config.yaml
n_experts: 256
experts_per_token: 4
d_expert: 32
balance_loss: 0.00426
shared_expert_gate: true
n_head: 3
vocab_size: 4096
init_std_o: 0.0
optimizer: "adamw"
seq_len: 1024
doc_mask: true
train_tokens: 406000000
dataset: "wikipedia_en"
Below are experts of layer 3 (counted from 0) of a mixture-of-experts language model. Rows are named gate (a neuron's input weights, with its number), up (a neuron's input weights, with its number), down (a neuron's output weights, with its number) and show model dimensions 0-127. Each number is 500 + 40 x the weight over its row's rms, rounded and kept within 0 to 999. Numbers have three digits each.
Before each expert's rows: "comes before" lists some tokens at least twice as common just after its tokens as in all text; "gets" lists some tokens that make up at least twice as much of what it gets as of all text. This comes from a sample of Wikipedia text that the model never trained on. Tokens count by the router's weight.

# expert 231
comes before: " ", "— ", "0 ", "1 ", "1", "2"
gets: "| ", "% ", "ograph", "— ", "70", "val"
gate2:514409568515482582583428532506471559585542518480566518472422514547514490488486420484470547565561442483462480489475540451539472518486473466550512473523569537504510540519453503454578467449517582498470472456556503553433491461513566511556487520518524504507464507497465493533472568544465518508438473488527468504519496453557500536498579471465481485518524481478454538510443481530483468428492
up2:521573480511544491504504478467555517458470508519541471515513437444512475564532497483511474453489529513478560530489482481458504461527504492434498577501451441532473479457468480502515481488501482357510577471483552538517521535461513448497464536472514484567421518474472469489498506475496584487473530579436478412401405489415569453515547556488503464504473485501561552480544499490524499502539
down2:547451493502469494524512496551469490461513537517508552510501488482516440511561524548468464506491489492465551562536565537461527566461455551504484475503516499487465447523458512450475548503546511510513497532475492510476406445521561475546554522463462573447570464487531576522518543506566485496528410537498566415486568516563456464486555476421524495459464476560480464383492525445479451520537

# expert 46
comes before: "of ", "and ", "in ", "to ", "were ", "for "
gets: "y", "es ", "ers ", "ow", "ts ", "k "
gate0:520522459434452523532521467508488407479521487546466539492493539523504470554478501448488494452560504498381416448522464547554490496502511458525533541521539500477534482551552433484555486471472474530443556459459476480525390533477465465504505529469458524537512452455511474519492546416485488521457473437567544454465416475514553502464554475507540474543482553430442482434465465511494459510495
up0:480428550569521511533470551454496536517484544530570527446496455505545522434479504511448516570408511516601514516514578534473514515480439527483463494434458552517522578488548498544453524495510471475521455509527498510481571460463450512479464470491543418415452483487521496504534446520458463533549496465446519542501504516440494551508445556498504538432540472506513493558569476439573521545498
down0:476541494530468510471455496512551499539494482486579534438507518565553537512413531517560552454569521445555509478578592504536488547554478555513512531534529495513463519557557494481490446443484505494530554507496458526543528434436503445508500457497485420500530458531537468501576457472464473522586500542488522506482535500399548515518485452525489501574530510505487471451473510519487393440484

# expert 163
comes before: "\n\n", "\n", "Title ", "Anim", "s ", "Year "
gets: ".", "y", "with ", "(", "in", ", "
gate0:567513498433411542455524484506527539507488447485587468561524439492506515513519463528485525555462465508537436480554462426495530483491476518463543531441421595492455478566468494455553484465478609541513533496519502561503502398510524522470516476513462510490459542582548482448502553456499531511462529491503504463453493479509489531431429519468455494502516483429501535520513523510419461489555
up0:477524501605523495476461499475413501516537487433476533461465547487505472479457533516612535444496531482500522524505523523581528512520497495539500483532577498534512557488595563459491526488500458515523501494526491486420543463546481520460452465500467540493508505406506537548506491539448511434558511473534444625499503453493483482544502473461507563509442469498501415546529501468475583445514
down0:584500515485512516566492462534486512391522439571476449551506476487561425536513481517452506524507505483479521547525539523513537559476476561502450467435466456508508408457426437554464526518503482536494506433522481589498459473484505529472509477506539482505473544425506427501552469514502418498457510495490536475540529500487552483545483543536505467504511487508461553485480522403450486438609

# expert 82
comes before: "| ", "|", "N ", "0", "1", "2"
gets: "(", "| ", ".", "N ", " ", "°"
gate0:482578472588539427512504560513455500525546563485567463546510611490487477473548521533500494495520511489396500519511496565512522387428480451477510483495506430480534460518500424500483532539481551490574507520482473495433462503489538461495495448496439532549468523493447509502560476587548522545528506476425520441506587526512473521511468532487485517520490462519473470493503493490527516581564
up0:539453517598488488459480464488536474452511426497519551445556441536520545567444497467493508506490481549613489461500471477491532594578553523521492509493514503488505544495469561505473472512538450513433511496487491510592550478480456499506534546465610516475570415552523456484447468500534509411460535470547486536505476458507528503449544511527550445469473510519494519533520493498540531446443
down0:420495484491498540492445513444409542568496481498521502555466522555485456511523563504484497485566514467464415540462515524533521522460535398572568587507545512578544528484505495436547514544465490483506559517576517449521533463517565464472518470532504522454485551552486572476487505519556470526484477572516476490480547496502462482506463444539521536459562411499478490523550438477501558509504

# expert 110
comes before: ", ", "\n\n", ". ", "-", " ", "ly "
gets: "ed", "n", "in", "and ", "| ", "i"
gate6:463554465469467579574531546589524520486552454538431439539599469472550466568530482512424531546545526544546538509505560436534458441469542487506470471484496511433478468511482559493446477516532496538543547561470496520498477532432537494547447544474561525533457557518527531477482547560448519496500520509440477496435520519527538530418524527496530532555469495478481497502514520441491514560461
up6:509441513561567484406430440454517474479453522416495545475484515536492519477480483441525484460489537428473488466483450536521502535597485504478530537495524484504521528450512549563479477509508494462461459506533491519480511497544497580523537504460510468442556480467510501505471399407565536525472550513591511490583455470445489484531432477457508403448514452479515497488528494558516492444525
down6:484545458470459553604523537489519518461517554552462545445464464429499480545515492499484624459540497514479538534513510573476559425497469475485524500466592547460492503491508546457468535535479489522483491506478463474501524486519467474527536513496466537570492460564444460510477528508452498554444431509583474478451503447527500430497497492528496465421512502558521547526560473438493491602453

# expert 42
comes before: "\n", ", ", "\n\n", "-", ".", ". "
gets: ")", "a", "ay", "all", "ard", "ud"
gate0:428469479445504550496479488514528533545546541497454490517553475531437467503488488505506386518493633504516565488516542505421499392499487442538539528486490465476451486523537521543407506502504492507530519563488463477575472482451515550473493507480519473506560469525468516519482450578454488439419505546507508488486561542492498437501533409525453478482487480481496452454488491516592529490468
up0:455485449436475540454518447565479544485463556506467586515427522482456522530454559568557441549503502557570474545535520449507525428524458436575566575476502502460543515489546522459499530544508483501483558500523480502587491465496463522537462491553492471517520472530499526464506539524516494580512530512567522536470528456496477475500521429499460483444490389507529535478569435491464473483526
down0:532481494527507479534556476490446447511467497503510459512414424455545487454485498452492571512502460500444528414482488533525450506428514476448513487521504517583494534513480455513418546510466493511557548463487564512492431525420527453437481528560509559457473459556520536585437513483454441475505565576509476563429494554582517545535467500467532480476483490511548478510544491518440522489507

# expert 226
comes before: "- ", "S", "born ", "200", "201", "("
gets: "(", "\n", "- ", "| ", ", ", "\""
gate0:486510535488500503498496475489543519531435531532528490487528553606519490600456458490464544478535477506488516429465534508475522449521474530466469560429484542463516502482445492522534499524463479547526526550478469564542465528497505498516466624573460458498530545472460397498471466532471562564455474396503544481561460541465504465543532492583487484467462502456446535553459534539526469493521
up0:560529521478547515488536494484447509493529550455485486493447443451481570441547550581515470468492559492551515580534444479551522478438497489565464541521542472465505505521497534482427493518500540451476515468542473438477590458516520467523559422441492557489479429541512526487490576509496478471454527566501446495458515486529566487446450523472558543550520490508561561474554439448455540529517
down0:422502486475522472473475496528518475510571523420580558535547450496509503523521559515465487553473542514506479533461452485500494460489527552521454559472545541476472435548487513504485484449528429464468486479516541543385443488527553450461481481548448545481570519479454446413486492472551466494530524553425491540473496568469534530498469456587463481486593521496476519424516458519486534498459

# expert 85
comes before: "of ", "and ", "in ", "to ", "was ", "is "
gets: "at ", "ence ", "age ", "k ", "on ", "way "
gate0:520487499607504489545584515492597499520552534496468504525499512523531439531487482486480513470568547417512477530486463527538455520463473480487481474481428528588527505544520474469517487486450629457500481478587515483458509490529444450478511413482454475566539525550408486493484441482499503439449476501528521492481504576473509521489557509476482526550531482525456557414447500520502526477537
up0:528520510568507494503539498509552524520531511512498474528539520482511437519543448462485541483511527443471532535451468481563464546474425526444546453520380461560477465490529468457525477432442591499541442511493535476443526525546461507435504474468467485532513524552406506504507466444524537438539515517506460505436514550387491485505569503509480501515555541519499521513445534568515550463580
down0:512543480421447511545520520501475439485461478527574408431541488493513504464461548496540485510443560508505484469459590543438560505440430454559535519488530496445504529442441475586482476518507444482580543513463483478464453467500484532501546454489475564517504450442591578546479555547493533507505532478583490528567503524536520517499470480537498508550510483484516486537543510498559503463458

# expert 225
comes before: "the ", ", ", ". ", "a ", "his ", "their "
gets: "of ", "ing ", "ment", "ation", "e ", "s"
gate0:489472482436505465561534524487508489507508471477547555530534471410499442446514474511578459544505543492469555456480539526521517552465517438507482509511463511489501491412509505535460446457484511527455488406529557493526520540482425538474508529513460510526530447479596579514453483488502487425570514482507518449532597566525547477491547470496520516525518500484511377539500567499541454452556
up0:629592477520509410459518469486520519553482466511555461590466491477489491496464521509440505451480524514516546599469492532526478506412470505553516605495458529498547527570480486506483485430472479562548477428458439433494529453506525476476483535494562473548508528474515462509537423486508522513483473519524472552510407493476429478528523514514466534510559522499491528466520504471486457541485
down0:546510554442510496566495497617459478512469524541488448434474471563469490558502473489475442430502485406461458529492580493555523560529578456492528546544439556473506508446432524446481558514471521434539526551561526505482473482473504493520459526462449465492516479480471527533518497437481466485509488539478536562474424480422491521389479492465535516483502495472489507486519525466503522507416

# expert 13
comes before: "the ", "S", "birth", "–", "office ", "2 "
gets: "of ", "the ", "from ", "w", "at ", "in "
gate2:490510530481566545467498527517490458484525552511472515449511502573492508466559523469491425428535533496380475480532536505547586422486507484489455584530489466514544536453470519487526451523442534453465492536501525469443467582544482558513435509476470509509560484462510466451391473448493528465527448456539524559474435532545543530456459473483517554448532505541554497492493454442505473509512
up2:502486433501433489532516474571538554480497518538491453522461520422479478498477496573502550549495535482550482534440474508471460523490470456517554444475467535514488501532597504529491572466555502490588497478528494505589602427476462488490530460502456460481474499509496578520632508518417448499512513567509477490494538499486454488544601479460478424476495528560494523492509524517509510515492
down2:473510502509476456486525496526523452453557468543469516506501504534542480502497513467506537433543449472485467479518550503599524532497546484440527511435535511500574494483492460420475599487427512481543504550523510470438495556498454477478536474539524460553497497561544547452473441526445474512541488490555464456476476415511560473410511507479527449505443523546460394436533474535497526543406

# expert 182
comes before: ", ", "–", ".", ")", ") ", "°"
gets: "4", "5", "3", "1", "2", "6"
gate2:480526589483534552557513519476457457495486465506563526464469462496479467494532456510522499492580522507435555467527456503459533436478533420566578489511541469478566544446537544514445418503564476503587454481503512480477540582432528523502487460490516477491496572401481509492520488549522491518524492526491549510487465547459493522517385495500420506441458481481536495545457467475555493543496
up2:459614484439492543497507473494441409407497466480507574461497446474493482506504485580516539547572532478525562457454514496483422469554517493491517483529536463536500537506506510541508468567459480529531507466482464520533518475559520550489533513496502476507548523467520561494591471560505477469540505398547575448523440554465466525524494471495512530410434496521510486533469468549506512538436
down2:540505456469588488501523500510466467470531454533463554526503485546418465472380431484484462513438503501545578470480510515513478521465539481487505557526493511571438524463519587475509468529480484527481526459524538468474570462474551516490483564423516483465497508480543530573423450470463524494520524448570513493532455573404516535506448562519546489511495521495438484531473474567492501438536

# expert 123
comes before: " ", "0 ", "— ", "1 ", "0", "+"
gets: "| ", "ong", "; ", "in", "· ", "— "
gate8:544482489523588492478476439502529549575519492494544529457453483452490523504388478516526490520528509547562474450491569538520501454526489486482503482487469509447495502463485510477409466461530476443515479467583506536462513477530514527536557402488508550475505503582494533519587506481496473463527566600485513455481518494590460476535463523528508460496535472559487593504573440508535515520438
up8:553486509538523483490474471485555538546499541459494531509465496499482582459474465512544555528523464472556485417457521472525467490557427493541527439430443512488496493491490497502424431514427443440524413423557504528456473430520508560574532422574463526420530514525485530517529487481491454465496570549559534467505533513555451505529519477504579489490534441537509525492464530511496551479512
down8:433503488475524421495470471604535559479491554532530483470514541545465472476503580479563440518471424527465513579534562467479509462532472547447428516471509531581485482473467552467559478503524494525457463494442518573492519493458549503408464505511471442463487446504518542494530463470521510543423588481516468493527480502557466471502543486551477498546431541479474533495508444434520517475448

# expert 92
comes before: "–", ".", ",", "; ", ", ", ":"
gets: "0", "1", "3", "N", "man", "y"
gate2:507585490530486461507520504579495570502600522547466475461480428453512524488465501515495455486525508538508502504511483451484501447531500429522505513489569502534519420559588523493483535439479582545509451519507474493515568519497480427381483514436477514529525508494436521504491497533503544555498554517461486548443572515466466549481459487399501495456555463506495557519499406542483528501510
up2:530486556479470465496536528575419485510528490434462477552515514519426521502521459453456496503505487531557462470491501473507601473547517530460465540460536535488527482497550502567443475554509515528530574517569438487488491447499506588384550515465408544485489474510513436509488475556521510481522524535524514571549559505484436533472505502482501455449440471470500595453526472551467519501548
down2:513472431529466464473536475515502497524482524521542485566426517568532418534456530474517440523449493553472471531531467540462564462538565454581571496492489486460495559471474525487471534523557578457487525517532457436444543493549460459532481504489536510487459475451484604520533536440499434553482570527519421517512485549498516555522487535426414487463530493482552516522458479536529524485541

# expert 127
comes before: "the ", "s ", "| ", "|", "his ", "its "
gets: "of ", "for ", " ", "'", "3", "}"
gate2:477526532459477482509452403544501483485506575484501514542489567478517495481487544536452436500440469462474467507464561472527499503595492524420489529524517531507505529458496449522534484477516488584519454516537533466466450503511484487580529475477474433498407511565470504518596458530486439498549424485548482468501544492492407529445548447451478576471526473506463467574483534436468457509474
up2:554494547500490464526458507530548516536502566447506580576504573438510481410513532540516482504476489447463517500471508494513494503526538493584541479522488496498515466421530583554486475412591504485452457544529509452483451486541515502545518503539484423489497507596500480537489517579479439525514440510522556496512489469553545544434521433460516461474424504547437460503439495489480513559496
down2:544505509528498459500437555551490489437457549448486514543462493572534516478510540472498501508490461484516504489543476473507418483496424480495466440464599509433532548562566420425478475488523480499518501526542473552509498489490439473460493514555545405480536547485463550524486441436542416539533505424465552587559471504525520511540480515449520513535489493515590474458480539542486464482471

# expert 220
comes before: "| ", "|", ".", "y", "ince ", "ence "
gets: " ", "E", "O", "con", "inter", "r"
gate17:434464500551507603539474534476494466429486587511541556496437585516514478466446530478500494496558496420550481461484500479472467509383439556463539469476479456560493441534465515492443503501506475479527498507535523534464515457487426513525496476488475454570482535540539507544506484526477443481488504529561508449554516507515492543463548524475553446433547569468508435444500527560494426498523
up17:540518515463493452463535493535484498581565466492485442477532438503434555537577480485498494501481510521461540524506450528482586507577559452512483533472501535436534523483553486483518436482532580501522455458506487423484477615460500489469495496486495525508474423514424478459444509458517543535496553447370507532463525567498531523524472542498487536523496477531483533511529421435495553466505
down17:495535513479437498526455469481519505463457468539526501519557510504478486504489467485539533525532535528577477543518503535451518497533477512506553422513499659500507423448445495498457479543442495551513501481474484513397430476508505478485473477499509456559451421568528523482538548551544427463473450571496476470462547469541495491469562493523538472524412476487476464433485555535537528537550

# expert 143
comes before: "| ", "|", "(", "e", "ind ", "="
gets: " ", "i ", "in ", "j", "194", "il"
gate0:523450498513450514441545504465517536434442523498522499480493502582464422539446462517522483532545482550532479529479490494445550451372477548484549490538554472453512504485483545462504508543493544500487560518510503532550422528467431492575476555509500554519473557563481461444474499501492513519463508495461497519439459582579492474462502508548458477460491455528495623476549527519547521447535
up0:483517427466507511540497505531393448538516513519476471478515508444551501446513536513461458436491504494501505572524467553551456564481533511523499542488547489481500495582510519504468540404491436483469482537510523420511574427459593431456519456490457534531583479446457546509553488466531491499481511493532494515516543461420490512483430461462480530558538501574508462528474487410514458531502
down0:460496539524548513521545511520547527499576479461508497508487514530455490429482569538456472467464555521520490557491509442562492494471534522609482546448539468538505492481445504510507490503470488440481506576493490527547516450408494509480461473615484518471511537487491424383518443502541395462537434453527463521452506530562529554525479521465495494548480475524506571525549454484536513494541

# expert 12
comes before: "% ", ".", ", ", ",", "\n", "–"
gets: "2", "7", "6", "|", "en ", "ly"
gate0:523469534530515473532529463458432417458517485430581530519486601433461495487451536485502448502518531520428487462426543481448539513519434447590475554524439565510546516497463539556504585534502533490455474482595577518482530500534480583541474533487514490557555505487533447498488428529525510516505524547543494493497526453493547506485485519563500502543534468486427520517449489482470517481499
up0:495611473468515549516485481494523519535520489555556504429514465497547598572495496501450445526482466503473488514530478481505513534461605479491530554477516499431555521510465462584499452528465553557476473499472518457509557518520595505539481499445569434459530499505501446556460459549495506520487549463421570566439522527533485507520507555550414487534515483456494435493482468527504464504519
down0:522529542501491519437542528573453515553484526462513440507507564457431516497528515539447405465448509481536571503498533523501457478473528468484463500496520609525467508474548484518570511500560460541475495415446451445473552502477518533533466490514421491504513435520430526523504453482502549552439513514476463542481530424495497524588510537498553551515436448537458481481474550515525439534575

# expert 206
comes before: "| ", "(", "|", "• ", "and ", "km"
gets: "- ", "T", "8 ", "7 ", "°", "ar "
gate0:580488492527477481530559502509526537517435503574571513511467530562533513455549486579459466526512513427454485484429470553503481478497493425536460504528461471550503487466472476436596496510437546492582443507472533437484478616504465458538549480508536457479484560545485528531529525438498515519570461500498511428461504462531503539480474527493506539497527550536586466533420538492471505522483
up0:548563533506544512475534492477506466574489535444522466475487409501547532561446510490526529553530523527544506484488559482519509556501479490447547484479482491519447529539492510463476479537443591541559487499553480469478597477517549602469508549498428495477496505442549487500536571507512479606546501551541495571465449532500505457520426461577548522449479490495527561564528514481464526501535
down0:544525472531482480476564442476505450520546522489559533490507505564497532530530482509510544509568415508437479525469472523544508565494499490514498448535462475553463576500439439506574577501444463491472463509476470525518484556522558405551459550502589478532520506546500538468511572487479497463555500454442509470519534442507455440528555536475499535478482557550448442543566550559513539503558

# expert 252
comes before: "% ", ".", ", ", ",", "\n", "-"
gets: "el", "y", "An", ")", "0", "ain"
gate0:484525550544450518518522530438481491454491473478570527488473488525507509543467534473501492458604426529493477481475462494467504494497557482427472527461471544471567492520490520489472442580536493485527498494527411523511484484470490434478467558524448524530456467469446446551517515469497530581501521392483510504528492484516575591507419532401515499579420547505528546432491521485470544485503
up0:460437559445509491463529539500455499568486510448513456514518516465551451580473447488584502516519481522530537508563509531498525450486472505511457543427556484503541551499471504395417562507510489560494515505520446522438480503474503549506483563475553491533475537518481493466448504554585479486534459497516586449512512541547460496466475547592481519432489424499465471478578457465546516531460
down0:507489443518484432464551415406425518512488505484561470470498476503518493419410452533479505504508485478505466453458522456513547492504565533426551481432481483460488548520591492462440559534550492482499504421513495511544477494517438422465545511536501525493463527524551543506553500514456445527416449503536458542474442447482498502549544563474491470577537482513481531466509529570525473481504

# expert 1
comes before: ".", ", ", "–", ",", "% ", "th "
gets: "10", "17", "15", "16", "12", "13"
gate0:450457491509428406484547469499469520458568479452563552475528579496482520459434574570455521452481487538463428525469543452493482527529475481506498529482457532547489509462506422462553476443495519532492445550574500435485544510497545473521566421496482471413548433534517496503512500528449502483518490557496469589463521463479479521589520531493482530532501471489426423538501508497482491487518
up0:539483453578469501507551457475485601517374510492526475523457506423503505472492490423538490503537472528549490539469489516480467529450463440525569478508491451480523511485547473503445483546518554513502521459502447425570496468460438518451562529469478502518438509523481548514517558423520492490500552540577430537428528512467501470453482489425504512448511514517612513537527546478488469496470
down0:453520467429498522575528525524544488499582518470504461461456491520523528458541529550537530507479485531550549576428422455448481506502426501531459483571567484484527496480471552477559450492491544455484522450485545508426523513511442496511519455475547532591532532510526555545478467491504551531498554426501501490532500576508582479499476481422461535486435578523463533514558467526457446479488

# expert 122
comes before: "\n\n", "\n", "He ", "ed ", "8", "9"
gets: ".", "-", "af", "high", "bre", "Mc"
gate0:471506548461532540459530444504478513457465483486440463478434511470469481493616509577513546524498456458480506496459585466505415407512546474523532525529445532508466530498484474457472532539527449525549455532458487459480476491497415502462485535507529435465546545555522559487592506489408547478496512458478483502473527480479503505527530451457499475480491466561414445452475495505489518517391
up0:477521567444456508497532485539466576511531432521462466496542525419518396501566473596533522507490492438483494509447523477563509459476520450491499483573517490538442515470446488479482532467477409558583453477495487507486536505512406460469520508508496480509511520505452540563569457498465498485502486573473489518497495477510468471493531441468406502499487451592463434521452558548508492503451
down0:479413486518417501514529457500547499595474469455523493505489533508482520489496508505553461446431529588510483460508518511497544554495458416525491498503492463484502478555429532534508546443536474507506479527488516439575533496545557487519441463489500521544542548498456372553488479400491503436463501461491499490424495502543476450448537498475523471472559560446428514510507475580503498554492

# expert 51
comes before: "| ", "(", "and ", "of ", "in ", "was "
gets: "er ", "or ", "y ", "k ", "m ", "t "
gate0:485522462453479532471511426508525469466540485450452495490553445457477502505508522491421549496571511473468517519415506505559538515552457523469444451525496584474481471484480477444556487453450451520424513495466543501459503477514461487506493563447534443423563466463471438516564507507499535504553521483510440551452472528490518475445478405493458499555538568466484556483420506578440497538465
up0:454493498579461508485557481437474459461440507529459522542482519517417502451503472524442464494513478485508552469491541506507480549429528532501491470528374451548482535456466513512498489532487524497432497463487544560440493494516443552532487539529553518464498551442552479525455464532493498424457510546540465533503524442501486489395518529509503491548405525539544436563499517433471570469563
down0:482457473496517488450474490503529487551489524410514516520516519464558529521538515477564486547457502548509525499524539523533455495511477473509536527551562459512479573467474509528475499468536465581634403430479507463505489513464534534459528421510467520529448496612521441527528515502529452535539591517454493490470500492506453535550536507430481582450518489479446443448518474525546443460490

# expert 245
comes before: "the ", "as ", "his ", "a ", "that ", "for "
gets: "of ", "for ", "ing ", "n", "al ", "other "
gate0:526551537507538515426524477471510520557529472500505464429496477506481511605447519515506500465484496479549592520604459534541499511469527518531525515487551498477560450531541485448535500509407589419472546554477516562507557585463515491481511536431553516482553469502544505441497470503600541512523553498408538502458462515458491495527439542520460476493552536458546505513488473501476510491513
up0:442484478515474460537513579445473492468455462442473487575516484465477517455561494379482488524524560538503420460487500490413464505483566545513461551511405468506481549478461525557424482470549464519522527462464474514495431438520566545504544504503462512529506551486491466545476543495465499432495518473482448491560545497449529496474515467467597518491471548481477410508503547537484523494544
down0:496485488507555542523503445512461481508504558582483472422511464560426540524540521614517471546491493526496470496472467443434575464499493565480513472545507472494507538560404536566492500508468475483508497428500464516450481507498546541523477481545566552488567479534491523570445465444443468448466522580474505509444541513551506453522461547557522516451531518500484514440519452495523407494520